Experts of a small language model.
Training: a variant of Muon for the experts, 5907 steps.
Below are experts of layer 7 (counted from 0) of a mixture-of-experts language model. Rows are named router (the router's row for the expert), gate (a neuron's input weights, with its number), up (a neuron's input weights, with its number), down (a neuron's output weights, with its number) and show model dimensions 0-159. Each number is 500 + 40 x the weight over its row's rms, rounded and kept within 0 to 999. Numbers have three digits each.
Before each expert's rows: "comes after" lists some tokens at least twice as common just before its tokens as in all text. This comes from a sample of Wikipedia text that the model never trained on. Tokens count by the router's weight.

# expert 59
comes after: "It ", "it ", ") ", "which ", "to ", "he "
router:458465446494534552470540473490488510457564515428515506457482522420503514469495549491458436511465472485518425561421535486576546489514487564446556528435541518454440517552483513551522462495479566433460506500553508561529505509507527512513429399471551495553576509485495528454520440487487572523486488552507560482527520496447566493569460524538452481536506483501451531504428447542546526528500432470530440435501488552461552456490470496541446455530473509501551450560445537513518463485513484
gate0:498604506526511516470515430475482539535423558448456508452567518482571547537499536504485497529536502530480532479564472539532469440474536482526500544541471578449532504498582469509427491576448472459476563496521534486484411512557408527491540503455601507473606508515490464582479522548537498454530511443463427459469490473541504532449524518504481457459477433500484513502485494465445478542459539491535453492527501486561517537453516568444488534580461507512466482527488458488478524507539523
up0:476546505557541493510540578435427503484439512560509529411472454484507592499479532422521516544480454495462587504479457452539500484562480499516488532520427528519535503496567449523487538496509458507396531460465505505517528557483426525449576492485505583403552517514496479477587465496460509442532473507506529534474546513502441557499416554494455525454469501521566512492526528507495511529517540483537522466459487510509505445499433508504413521447444536521519458574510478560503516526531480
down0:491508464504532489562487527568497498509491510554464477430473541512476540478473492436499503577413485489446519429474483570556435515487487532481502460444527451491506529555531491548501534497525412498519557488508496470512535562510528482492514534446465514484499501431425539485541478580522470516480456519495486455404568501533448538481421494569512428505439497433484473516521537541428536499615548529536506461472511509485448481562454522448551452536547525396456497507490436469484463511520527
gate1:543505387565519519511502518454450483485520506416600541501512460566511461499474544517506500488512484464487478555498466512457465531484562469456501420443554511466524438483502535457533478548466476528557405449522518449517481551504549458529515395486454559474515588444514495486461446475453500438500465500488523469477509454552538439447477479476470525459526536515489531601463539449502464438484495460431479534486557454494491496575496508464468501451471501561542557524427490511483495541524504
up1:598497364541556471408485468431427449534504503406522548505468408532495480480513515518512513541504515495496472558496484475515498565503512454471483412508596482447523413500510541505473522558481445506554472469521551440494486526503543444484547467511426545489585515451489431478440486528519512498481485459501500453469493466491534531486492505520442497461519474526440510535467520496497444451507473467470478537517574511446409454488543488447490492471512533549535509530427476474522470514501466
down1:575504508533541559492507453482520483461497523559540508446508484541489521481483476482549480515497479448512485489565569520506525491367468489515504557512518502521524425513529538523512451535578489480569513488483522505455503483455496503529646462552478493455467544564536514509554481553437478516494406540544524547525514545531497455482521518503450479476430556581542443521552544489498462526444440553490440505521527515557491556498558534493517539501478562587557493471534526462550440481458526
gate2:526576402483479554516473466439453481494532530554550527511496528545493565509431450517482456527505483503542511519511482462533519429531521503562544468503477473483524518453533513516439502552458483473500533499462460440517508461458470538470525487525473493544563504463472494516443565489495431519472477555540519605484442462514463593567474451528466517501474554497478595476586486563478466512429482489559529545521508526592464465461561555480473508551531463439442453507526509565560488523556498
up2:481454531510475458542483528453477502562563407448467471460509541463508523515510521519526518601492530523473612476433462554451523477563496455464463553497459543523431521473463507519431439464493567487481490557506499498509524474520416549520558506455467513574495531543486537445517503483472494468491558463474542548475461524501486498468577556518584500536548503520524492514463510445561539581514494432487473527553468511450514513534505419474462519445536531518494555561553495458529567496460563
down2:484471455539433477572541479471473568538453525487485468466464503487501565487500442584450471451468530528530544461453424485443475498486540493447548473569505502473529450520497498463507599472533488452519537535584456451460496495470488482423438524548519475502460479514417438526552477419542420512567486530513488504505502490502515499478541446507547444425535475483498454522544486518476540516424461491465501491545557515490428472551546561533440510590538531515542475499501566550460518455513501
gate3:424551518457467423489525553487538493547528574489549476540497425542483554527509476522474560578513528443573426455523498486474524507467523476473465591529456445519539486489422483522470504450527525482496447442487523479517556491452505524541502518531467497543518470536519554472464562517477516518485570502456547489496576495451533477520473497422454477466498520521550479512494538572521522506566579532495508528521512481474507449507530506538497358505490510477472414486591449416521516470450528
up3:486427564445542524484465510518476491467538470537477549529476488509459466443479502477488534454465415557469589567587528442439487474493421507479498494545556507474501587461535460524533492496516444463476547510478495503508477474517514509542484481511409524533473528550530501512489444476562483486437475615484506538476511505569486528556526515534510486570572475512484544516504471416457509507443508453531566520452460534445552538509529439537440571529489507535442524491461520549440525471439452
down3:478496536490466548464437509431550479484539569494513575499508519511478436408516469562424455519571476497546484532525493459497530401516550519492463500493553451502466577401503497566451478540468494473548422537507439464527548549514534458506549533462561476503508508514507538467483518489503467429498553419445489468468479536510479466498551562484523458490495516558500505525560440590504522472540511534477450510439462485473472571549476549456518427494545491473542487438483531499475543524480433
gate4:482495521498435568473448514573490513552570497506465510467552505484434495455454454414539475553491504584512512498560513452483487469486473564517539446457531498470506442554478455564410560520475501493495514559454389472569478546521474528457476572500550443527452551478582514474466499499477502461503541424603520549478469513482456477554496534487486530510528465496504492530544544450482477523455476467535504419475474473479498515485494475557566559529511468486514520495541521523574459515451424
up4:529450489458516497470466530522480507524546455509557525540465465554510453418530497503488401573512515540541494563573503520536459464530464521520500401430487437470429424520501521566448546436506568519461477511396455459518469522487569456518503582470540503497497479475539477474502564507556518457532506469509480501531465484506516528520515583472481589458452478557460532534490521467546517465462473486553593442471472540562476526524491476526486503504509518485530457450539491505579479557455488
down4:415569519438447547522546489598480493407526477448496523475474576532557473511527521563556446565502507493470469518488509520536515503528502556503521528490506561534491474512485494492485526515420526435442425541511533475492535509459531477470459501530496564567526519514495556421514482551472467516417491487490501515498378615454491543481475531503444512503496499562500406427485484452522532455538543482532459563511512508460455534474529505521483469569515540561478502498547518462463492536460523
gate5:501487515487521516519526571495593495444510496481512480570565489573527553512457575553435495483476435422431500514572490462520504483421384516451406513439537494514498525528527495531527438500517486481507483499486407557498503578526496520463454483519477467494580470473570487507513485475512519508453489469509509516544542515546482489469592462392559536576470483517514497525433480466481529496484508470506563528474539517477470520505516513476447537469543572460515500522420489437466505442486483
up5:520482499552576553556603602528570485445478461546473530485513469519582547485456433415446533555424479480504497495444435529524507513506494452498449477523485537455537485511512503510545510440532507546478505477468512554450492532571504479468513564510465459493516431445520474491475531466516551561535505423510444566524508535424498533433464463447486469500459564509562505594493554490551528491553457430493494554481510452529496539461473537494539457474478533475489481531468531463545528493474472
down5:398483513533539483552519536477491453554506514465481457574492517496437493533537507500504514502504534495511453503503527440513524504434528471503546541478410450448505531484590499497548527538490440499470595519517476519495483474449479490518539493490477483503515433463559433538510570458518486428396506459526533519554545528500526442503478524478537489453418450463447498505589455525557495541476493535475496499498487532542433437548532458454456467554432470402458499433511460514522559574474488
gate6:545508499530541515552505557574467512519567503490502488529479463514498444544586516549511466512476538501483469545538510613482558471487445532522542461546494516442488575571511498506518510472523431521555498495493464505429513579464538547490550527529490533440521443500573516556500489473514561561491498558434526482501548476459502460485510430464527495510520494506547503487484492503602478445503502504479467493502424537413465448549531541562595508489413546498501537573541529439463560517457484
up6:533536508483539527525464572526506552561598515519491469512436507444518443512562535562524489542536559535469460538521511580467545429493425497495487541560505585438509577572498491544481562485493452508537517496537457478491522555459497575530532586487437534439506471503527509511457506458525542551438499537423551468470532475510544508464552478499514469491527527491542510484459509526568484441480513547448476491506427513432459506510580527568562519504466538532466520548502554464457530503507546
down6:487505529518532426510508564451472529534534525510545501468479556519441541499449492476520553506517505501487520501466484496518524556528507482484539533424542511471495505424565526563490521537517504477496507505604500538562499542517459544464441459492594511590444511520391529522558455542470494514500425478469500447539506580546516459467547525533413521471452505460512544561488459441397507500532480438542517433516480444480507488484438515487520536514443487430573521554553521485543444461487500
gate7:543546528482479469436459479514477459526535527483505472537467458558563416523583466469557455571512474511518483526544487449498483494506578540483479494517555507468503484476433530569500504469469527491537489490534521489517535572550509498477449588527429469503526490461551439405534545497434532536473486560458502476508508543453553474525482581468472516474453508496542523523523540565504510502558454482535539464486530442490475529490456400504524455607478531563543513530545514409589491528460495
up7:578517530458479497515508561499515463503527556485440503568527537434384503587562522514537484509563490455498437491526498531503516534419530509555496511473556457550530494495499492526504487425474482488551511500499508462445550495490510517506422504441554430445510563503603387547527439520423527514470475513574451402494517505452496479527491501430540474499503486480532493456512478520532528528509510508545488470460539475464496552470455439499503499533485548477470466434559521421498512440481460
down7:516477521502453531472478511520443549476525443552496488466438463551489483509503556572425522508481490558517529432490492529468520412506475509436546490531474474531449501419466504530410505537461483430522497579515483478535521497430486556453475491464472553576496491488476569457504466517527533480513473416502575559573483459513485504534425500527484507524479461442482445483562583510494530481495436485503553442492489539559432529529524525494496469531474455511458521541546497601544574568548491
gate8:491453579513534501502480532541516398551467424426545455505506517512509533411550515458488545535528483507438585476519468548434516478510471488421489558474492519477500490513508463465504497474570478515461587470581570498492527497479494503474484496464462552428445474515528437452524556505494510502526507460489526549461549498470487574516424544557497502465458548583511463399504527516488536463471572522433537582466492439538495521530465418527486522497483523517449539532474501527511527541456517
up8:561497543532472486506490528514525456546438535549473523485489444501483512523501504531501468473463524547476555451598509514512406477560508519470447494498406503491541489620534481513498527473512518419444519471564525465512542571554560502502464471486523468476459517482481486494491599478510472528487468490534451493413532508559467592462523468554568510520484477538501444492513465522432490503550587461428505429520486514454535445448511478501539507446510458422497485559442499451514541456482556
down8:503486519538549516470512506503517482464492494540529481451453510503476568509460483488506478502491444512471355399519496536450526549547495486453580519521515571485602532497527515481582490523551445441479449507521547518362481487531472516538486465535483460457496406482470472460453513525429543508471438504495504517426498455497500556489484510535469496437444525474516475454462503518497489560497486457447567469475574452488472454517480545470510443445464442453569487500499502511512545568503482

# expert 200
comes after: "which ", "he ", "and ", "to ", "it ", "also "
router:581516537459501560528466428545425540493573503456444454453427452404501444476509537504476444518494513582483450504501517469537507504535522523457610578484495536462513507509477506565522486521488525426552554493462437498494467467504503523556546443497490484520523512498421495401517428501449506534496463496538506465496470534493539510538477538513456499526488537468485528547506572506536499567510418478588532520460547497485525470503505538556528484572427492496498414488490541519513478482428479
gate0:463519500481448493451489498540473446536489502434504521411532520450439530567518461521551479532515513486502493492517553567529563508485503447500544501540520520463542538445534414462500496548521528510526547473558484497530514506453477561544467504471505544568543430536521545520503407540500559513492503477508571517421500509504417496425436563479438431485498485466462469418438523466482540490513522504528545555469505520482504561528464499511484477512432471590545527529402526461523572541478576
up0:478499548505477509370459502511452436425526539492472481384476509471508506494474500421556466470471520539563499458497558489490539490479515483527532527515528394573516508452472515467491518488501471493467533530522475524533495460479470526558515578509465563555527462569470471534495432550474600499561498553567474497521540487456477516500450568453494459500542506574535479495445466474422525496490508444468547451482478551498486525531510566463487452462550441582438484507478452489480474520482541
down0:530503447526549500477532479495429550539467449491457493604512448571537535441482443507479443443472524475508541477562576468520428498428478470481497408551510536510524510522417515517486515486495500522463530479468470458521473535506506549567427550495479382458439492465498492466458457436550548505541534498534544525481499441478503524410503490543504489508579532520472473478509499546542452538534433534480554494551484552430521508613503469489482527539491509488514518496500438531570532500498467
gate1:494483496512456453512473503539504441438480451526479486520518475537537514474407566569440536542504493482504547433441523551480550558462539437464510476499508567469456519565468462514396511504542521529508464471458498444489464466532481488494520479554455492459462543530492478521522531465456476435508558546530493490487550567524493533491442489590477552591486554492517481499484442550444558493547459571497488517481477601514529469579484459476468547544506500528501444462416434482563465457508463
up1:499484487537513473514459461449489549507409501481510504437507469503533533540538473467467501462391514554543502443528471488585524491495523532552450438466505470504551446466470539406508496500413495459477527555569499561536491475485557527471489505540537479496496518473520522464431512472515479533558461529572536535546388495483489580476524451498453492502549456476497449464534509534475464548514496500452479519545496522530512553555460457471511516479457454539567581545518434602411532496517521
down1:475538448414403485488579479497460544557542433441526499495451470499469476492524456519460513489484455541441511489505493521487551512463473518464472575463435486552473460527521428445475491504521511481492500497498470495574554470464484472445493430523543532525530542435463516443528420484580544454461547491433477517496462441500465456492549458438502487495507455450440486513525548476492513484548533491527580418556499514503451532511445531477524545523564545486548458438507508587526573523439533
gate2:440415458478492486511465447496480496471532545455471522458466506474530453434566435440537520479535492453482444436467514451511485519497409540473558525439474464519543516491522456475457553426462525429579533485504467470502534532426404499494523496561445565479440492563522578509428508475573507495473528477450451557488486491484493569520482530492487468524595478480450485472503458505512542475506503458515536486422452532506486457491523508452482483500540405456542491496524436544498551504476557
up2:554530555465500515492542572472436525534458456493559489542524511528491543596462561534498542476522519506484519541457488533419527464501584460468444511569475534533488467454472503502497443570534460598458428546478526520553494479503546510515540541494535397505552530462524453462526540511470462462460492483550573441548486525499532483514523480493525526499409514460545554542536504524510438481468546516518512524518563387558508520546486518546482479493508535559463524473486569520471499464576537
down2:567528574497476574503444493492458509480480474520530529484509549456518529555544539490537493510506540538492517549540513488468469445554500439518504508515449454456448518513542439460462408458495562519480467471505461442461517435530591429504506491548537498517467574448514416503465480498437482398522544499487538412536505534556579476564482447503478499486491504449544553486555491481524536579493570444497452452524491534508500466589530500490541494473565546436470505516469509541491506493560450
gate3:505505459480535458494491516480509440546623475438510460485515502486475540451577610520476486498512480485486459465464447575563489489511474529494474499463482442468505505512495473485539494466444512395542527489456492410461455470499539478495433442524567464457529530497551404515498487479506520532478488465465503504485491465472465575492421531509611556468464504543491474457500502575521532540540511459562460468426500557446527501499494386498498505452515546519513484485539418493460515473466505
up3:516451483499538490542494483447528502500641484432463483445489490449455527452564541545492442523530461486514421465482477556528454514443531491528502450469512473480559497528446516436525511472489519423560519509438466416440475524440498482502473465501494477484476518510584409478480473475459517499475515478518529515510511498488449548516425567574560563479483494483449479493512537544525535545550530480569495479407542527411542482498495420513475457475488479541520487512520408538440518475463500
down3:490529472455579492537472488505474524436527523569498529511506459497476473522511481563471472529540464499559468452493484566489462443461561558548530505527445553484547541559466454459437474557520494530437544536539526465475508491509474497505473466469488546548532569508543522502471505487444548482507425503503512423450475504455450485526472535556456593484534457508515464508504494484560431519489432474547522516463549509549519550518501446482455327569525504521516522498574452514446462525450550
gate4:521475462474471481427476486528524423470586514490473532497541556474481510489504490507525516560575435522552458569475520494466437532473536501494534471459506571457477468440532490534474437521481498533525420434468472452487479544492456503505542460533493455497420523446477449502484468511439475471488520501472418468577510537501500494527484562483528513448458477483476564549567571529515515506544545522554511455501462481423464540403521438574517521483478586494552513543609517504519512471431492
up4:491521463507441529469495488497479477479560507522461534497528544446481476477472489465525492598523444518538407581467474497521461515475548533513530466448503599508490438455497508574443501489435503534510463446514491416441489611516529519540514499514519488474481467451457449498490483547453521495496524515503428448571526480512497529528505536480560473469515496485482573590549556477495531515464487537578499445463458508441502549430518499597510512478459525495531479515571546464438549467408457
down4:466465501429504504507477502473458534435528523542454519447460534510471561462467554554512525524488459526498506359513503571575593500431488528524540463496525457571468522496471523544486526477467531513466503496524495469507519565482526500482538492487471522500564539523448600407485434499563532510502499548488515512513497504485536508509493451474499430548481603434479441522576560488503470507518481508550541473410516482486508413526489512443529513493532482462429537467453496556473558461436470
gate5:514497508496524469518445506550506473535540511480492463460502578515486547515513485495505537504562533559535538486451506473530522416516571487476550486535552522467489515453458449489544541488561492508557525468602587432522529479524544570517451505516461487537533418550434532506467536531516507515503496526536604450461440439505532421538467441538485519478563473399473506462539486511475466497504469574559429530590592485519538503488485529463442556511521451480432512489477535511474511484518489
up5:497486513502545507548419487558497522488502516504473460487488532513472549513434549520526550556504496566529516468533510487524528416510510547472614542463485511500474601467539514490534535547511512454481547544529424449471519457480497518422547485506509588498462435519485510544509527452510523550438427544501560403449511435493503457542488485569525455557492553459442511455549502492491449445403492526538472462540539539512539448479535518465436544562467483499442556492509518499501435474513470
down5:491462475592533516521471586517509502446542438547467507518459483447490424571426500454504521510505510456399475522419549462476476474561508527485465545508503558476543557465489550581434408567524530552514558430517548558513520428514475512548557519488485467527539491443524465508521500506457522508451470432487487528559513462489518408516439484516489502481480526500513469567474512441534492493452513506481508448478495501481526494544441443450545478473477537452424533451453448515515470490467448
gate6:534478492491566499558447435507480567550517504505514497556475494541502451532572516604514462448525508533434529485489580547508533531468493482402565464472462541450485544539498503434493472524502501488537521526520493512533552500512567498487494563559528518535523412502457544529507523482558568505431467571462523455492537457486488523425518405488481489471485504544451548497521511509537566446474471597486536475514430490428511503528538512467533552525495475458522576495455529434501527588483487
up6:469511573444552544532436514496549537504558420522499461503480575497493521481435475572470491502472499506485486482497480578523510528494510555490460537514547562420530595524570474450563451552544513514491511483528531505526531460485600518509413469569549514529539494494470552504505418502602527550457426525457546494513490460461518506536394407520504486453507503480484474513547418536458503496543457509531553467490457466476543542469538502508494515474493469477504541560469522429517511509498499
down6:507505445544518482538481513476490528472472512513462448449468645614476442502526445552533587500515455493523492547522421483532535605506546482477462501496538520500479548520568492530482517550458509480571558488588437507524490569500525544483418509525563539532445511487503420567494482526569526578489551522479501436503552510489497447526476492502515490458488458420480578532520463423473500500472528502503491521514476480476510526532494544462489535449509503519534468565503476490557467480452482
gate7:496468435461490514514527564486458482548521513399551490605514501543516454488537521491501483538549498468548510522586489513502475459481507538546518421509519612473465423538513501567495447535447513474572524538567454505562466490453470546565462480494532430469578460520517475479462504505524543527499551491506522531536485460491475548424549521489499506508512488507522422526459467492493469521569549512636525500480558506513518493511504487509526508502510437499465482402471562483521475498444580
up7:492538387499495481511481559500487541509562539436504551581495469517502456481517544519542443556494505419547537548565453501527432494521531523543501424505507576478494426534550498521475434506428530482562519481529459474576476467442428510542479479470532455538555525548547454419491514498499522506459552471534469547547528515521482532502512530519531523525553531468539428515446544428464426532570563521563491494477456535478522499468490467500549524472487443526462452428472541491492493523462548
down7:463502490468488493488474444561482541487553492493536563513438428473464496494452544427423473555511575492497439595522539474519534459537441554548511506490563517528432537531537535464445592486517492506493496508543482526471496465448489555513541404592491491521461514457495446447531507480532508482422517510487542408439531470514552425527537569447469520528535537488509452522508499502440495503440488471546507481495488523552466542545483527531604508507458501506548459554480519493505588471511492
gate8:456565518533515530443509536435488519506498600487536504504489506576502523512521490452548495484523487424493480390461491466469495485534538473556536504505529463445488462515483535526473463491536566508507484547466479474552503517537495528393529502521541459581544428553483446465481550512550505541577494547559485486554503449415482518523441519506491543518575469496578510518528524480435452488419429535492461495548541512486535493495428514491498470458478563477500471446564502540507433570536570
up8:481470512537474496529445445546490514594508406471552487487502489578490448537494482528416477552535506547597582529556543565570481463487432476462498501469452501487476505513502536491455532457483521522502423498531545549469531536479575482595469448389532498449511512488478499514435488501511513444467549470465545504453483531544477468484548491474524532547419467552503479515447424468489519475584569539536487539449555505480502539506552494480485544476545474542552495486483498503550524465526473
down8:516517546506497532541469501440538515504444507558519562543526497486437517440520538511533456431449438614466569520505450527543503462501469493476540535457427486481592497475544494470555483492485449472504490574511543480509486480562471488464525524485546458578495568480499531532450477466518469548513439474488556538473507525459540486525514564515537469455533502478479398505525508554491488578440437486482497502525518520506532463479491488538502445585459534462474485415574457554421479594496528

# expert 220
comes after: "It ", "He ", "he ", "was ", "it ", "is "
router:464539471486525566431466474521449454462498496492523435424414475466462516479511479480485497541456445534509510523519546485595497479506490530491557557446514570437512500524433486472561521486497502439467526451520465538500537534498520437451440441554507536528523502464467497430496446463483506476493453496560526490534458551511568525550500519510456484501480467446476496463473518532525487568569421477586545411479537505499583490561502551555474497561415494507485439561472548552533460517477455
gate0:445481514521513500490450446516591447479470569460495511432492477491498480465560507527484474509476556490535478520487465466483535553494501494553487470496540476515519474562508461437558521453502489567587485471460572485444508512527515515502403523482535510492418474550520554562441461502525442481546514475497540453578422528482582522510504463476484563441551483545470489463497564539524513451516455571497531555556503503443463508562620505487587494545502455482522496486435537485524475503440449
up0:518544514443461480478581484515354537519507498515502511566493574523532462578492557470462539493560441538516533489474593517543485491514444498509484541509487507541469477464507567514466523499473512396486517519536457501540543516457525521584547501473431493548534515474506443522499508540601555512463513462512489508438517436508422502450515484534523448557478474454479467548480468497453460417537503506565526499492503553567550547497435491512445522480498551527501451513557491496498513488564569
down0:506475560497509458517533545481503528484573508575525489544491419481468552620487522431564530484460463525521499491527529535489408504588486516581545546520484473500458522487492535488477453529509506440515577522558494481502448462515468517580500500537474510474482492440610514465529505476480497500559549421572463527447453431493442503494535495526463523497540528436519477456537494523551477535488577474466578470485470513531554524485510552473598532489471459497505467518430491504503514538578503
gate1:526495396501475437464475501436445526470461508452495404496415520496509497593451548492457602479514518603508484412543493566525487447512594493594504468523504514447466485445449458470554591485583480450596499469529517489476494529546452519487501527511448485495478564498429450543504457483537490488566545540526512511507485492495497490437494444529539506525579531456522488534500498521540536545471439500507466486528500481488515526527524477484456465488502522498515549549529484480559500493499524
up1:526478484535556541445468536446487504474461538470490473470475522415539486546436493465497564525501465564523444503489550499548541441492551502572489542589535554498428437513450528468501534534575481478538378501529514555557502529453491562565504559514530469463514544435481490509453519547539525494586511546564492522540420440469486531480495454506506501517539524503524519592525523571529481531486423492512471488537450489456512546489438468531476517459487517531444470564515488466545515471554521
down1:522471556469507543553428495547475550535493506607497492603538486455491455497471478545549455417515478459492571519445534489434514438526492514495446532463494488504525524539508476555532462550489432418499510443531509578545501448449492492522512564492379459496489479548400503501508483482419464527482488483475479518506546496529511502609468530593424470539495486521574450488487548526484449527493561488516539495474533478528514521463501480482520507512487484570505461517500512469430446480517507
gate2:486506480475504407518513464540438456540580520489549518486521519436529407497477481517565564557516478486491466518488522452537498534442457541551490468487535483559577497407488408514475529481430520456501541448570501466480506567519487508474473489513490576528474511492487447489491483529437536540495522505523538548555506486452463529487486514503452547523526480464498458498507529584482518543556500567512481520465475521519510537482524444575607430566579489459579445573519456472506509494508557
up2:568465474472540452413538428569540454602510514450514485527527480477441387489589530577532575511541479505502508466540504526560475554520436489523486480430481455510523478495525447427492517469475479522514544466550471425545483509548548544505418444481470536473535509475502426554522469448520468494562503514522500511551490418514491503476497512500458493493464459555421527455488501564509511486557463496492551503491489536466470511543579520466516539526515486454556429519529443480556513519495501
down2:521490504449488544535592583579529492515531490542472475462453599425547498531537512482585445495500447524465514511392552516508540463510515526591523533482514511555472565558460516473482529538483490540525549561587496499472496473443528485503533512484478552529457499507430505522482518510526562510504497540430465481476444496408489540425507492448526498446505493474424448515509445435510572524510489550565535498532524474519490557472414515448484527539524548474486463479482493489436458482515480
gate3:504462470449466538524542494551519517530561500516429444514476492461575495578475522496466492511472491548485506462522497472555530583504498496539521543467501468545582555547560530405517543553473417448539518484491436485506525564474515531530500474494496491466551487529561484470521504513493559509523556417416527458538413509563523504504502541527501472543462489509447438531521478503495453510467511470484441401518532495456463487498503537440517541484540477516519570502471512510386475448604557
up3:555453507421484532541488453531536564478529503462514437497439509485555449514479547517439475594494560481528509489540446521560503581434589501550486538476480478517544480479543500480446512447531417587550505562521458493443475457461558519513470472501540582480499500540500446487488503492519499472552584479462498476565422520532491526521515568470519521501492498470423483487485521524484509515479487501583461434500537473502438569435526505463491543457442507416442473507473451525430512489531500
down3:470429465476499450484479593472537502486495512550490480532615502572521443443514483438476542471483505465560462503536498511466507496554532473554530465576545485476487440444509526511511455491492536530473493503517550535468445454551466522481532447564472468527501510506455467518497515492491455470486456574565496522417552452524447504432595503577555490488458500565583525450476532493503482504488505457419577485466473500490512497483511470545458487493476513490525423520446547386572480509455509
gate4:467505517536398474517503521551482506504521443480472526445465473514515495491460536557442474550576582498500382456535466538498457422432557447547558504515515583516529510529532451535495497445554423477528473426507531480456509476539511565449468531498488483431487460481454515523519542536445569502514487456528515457429472511523460549603473503489531450482497462559486422485459506536516542544496451511521440509503437451492505502483496503494513445485484473440469577480451525528536512575480507
up4:459502493476490496487551571551482516534533577545529501517559498588450467485551511492494452493545486506491524522543466530472511496533524473581490459493494492518398512515480451466536483478555521533550494482450553513485534452532538549535466447489522507559484428572534586483467428458564534461449509492542563464506442501558519471462528450432502424472471467561568466434465460481500480519549491523542529544550520560436584514554505502538404516492421487483472504480425522529517487506519541
down4:454537514549530523540537471489472480599507480483560535544516448506478463461566504509542466492488615453475446570490459525492562501528467546454527534459513521526478449484523478530563543465529514452465491597552443547480462463543505532451478556424525530533449475445432482496499574569481493493453508543465525491479479442477587475488504437447502484438504435475508544503414533510465490500483465419556481470515538457537467466556465491551497433514531534481472444559444494473466523513483479
gate5:537508517491548597427541471503533534474505488490397410497427506428509527506463597517481515520549440494449537527454528529578482487443522499570510536474458490505489546537488484506457447466581461480567467541561464509473510519482534550522436496523542476491561488489562433519479491444507495542547493470495467481515447481439512507545493495497517435476552515525433499469532525502450484489453454512551476530495491524449479525465554543577400509577541453432486473459535533501481552551493462
up5:463542525525489556544529513476484580556512493506467586520470549553455469511515509581519504468499552479542519491488539479549496513524460444413552520493589549487500495539485491461530491481537492537560479570565557498463480506490572587483480472513563495477461551420493468482542511568501450587469487473544454485568447482529480500468468508499494516524417502504503430481481480488476463547456541482450540467552415508460559467479419478501537519457517528472532540514471539450554539583511575
down5:463461454499560509516534417507446475584464507491490570518463538417514445545478438524498491456533452572486493557482544499524501463469487507487497473508497420524455498490535465480444611509536513533489432510513500496519537398532523501572515460501541499413533435509488468543459430522474432537505593550465509551463534522547515510427519456448521546476503480522481517529569476462502501537464587453439489566522436524529456480538537520535444508488500500419500518473454494476512456487484470
gate6:501499434491518478476475523479519593579482529495460494480530511453506523567539515441470526512504508478527469488472506499554515426551450554503533458472563488540576493530521562463594485582452436512499490467540453566496483551537563534473463435442533561432544481522513450499513442534523498539439484482421445481526528450548550518482445458445484472445425484514497518526561577486507496490471460560542526503512459541486555605500512547479506468515480521400480498510466480533445480495477493
up6:512421492573518461471471390481513467487509455485493509502571576551413480514520483516451523472505536466465456458538525485476432493418454490495446497540542461523514517520569517500474491483522497510531529435491479513476581559432558557467518481545542434529521500396435564499502539469488456519508510594478405480521511546505490514533528464494463548505452564538445525486519587573503471532514466461466504539515426475495511501503490512522462491517482571452516471477437502464467560434494477
down6:450548455515457465555506489489473508454451474518454455409503525530519523562485480476507488390432512510513601488477544522474517499491539572456463528529466464501462521569479506547514506514492549486492506486470471463517514485519452508499463447482538514529412571494519462539441482488538453457414424529510465503456479484444432545455445467482492476543470511459562537578473519435477569487467511521507481488472513523530525523564505457464474441577596523542474508573411467456472501447494546
gate7:531462477511526494513493539479572540465493479509483485480520450511435476434428473478469484530493452488500503565393517420438491503478492435520480457518485518475451568485505495515538449506450523540417422563518581565456509577514479514504518492459477521584417512454455505551484483476432427516518513499544490440547581512529446562558522540537485526482457451500498541493501457547435463548529490471479466517509539546500564486502486487522495423578521513524558530541526421465532534482512554
up7:485513507528512528552423504595541497466483429508529556451513484558493472451494509510432475536480488494498480496502496462474476492476458451539525474485515475436444517548477501502541483502489566553510414571537513451484523501498517563518506527421519519547464436455464545602477478465536355578486506490497498454460553510510529456447502506503523562518441470519466534569390502565449459548517481475537507483490558465489501484526517411458500486557465460525493558512531500427547488463530497
down7:563511447439473501426543490472501490523465490529457479523510436466499473449559490469476481524515502502533404394512500596592510491500526543444488553507536536515492453505545515588525484503549569453435508471496488496482563503486491482504486459478535547473609521499483465537522527568436503409509461490489482470482476514594464534490489505534469468486445519523572466562493473525547554478513526497524403497426512544536479508534532478548492546556468486496560519503537495543427472527426530
gate8:477519487597401514570522507510491567461486455542523493447539512574513465507459556504541498522483474527508493455496511533523466474484486515453584508527535532482602471551564480530505495517510518404528464497553455447449530518489487566501510457524528508416522590520450468496461567567462478459434461443521528491496530487427485577547465438536528512498477481537529468511558477485472520565457476558485474479518464425579538488553559524483557537512522441518487514462473529526545514556459493
up8:456479521446543564494484494492469430541498544525527543513471520496574550510580455526447515480587460452522516479536483444514548505573495487536431551462504505514537543508446549478437539542478493503525526563508545468552495457553535487529510469471531395501425501555487497531460501458529511533538525453545423463465419523511546443537479539539494540530510479449544502518464490517571462468449499487515486608480538551483528539505525508515530524480543508494629550497555522497428440470482532
down8:498506478495494490485522475483533505473443510595470557488550515513453542501538470484562526463517501532543474409464527483458428506558525574448526496507537562506525469498550515505591546549488507515499529567555455452498496621562428524549525463466521535528540530497479587461532557453474502454550490502433556514568547528501524536468528485520550430487457511539521534526487532488516459513494526477531496516530474448484604515531455488602530469565433507500570465481504507521458458481437494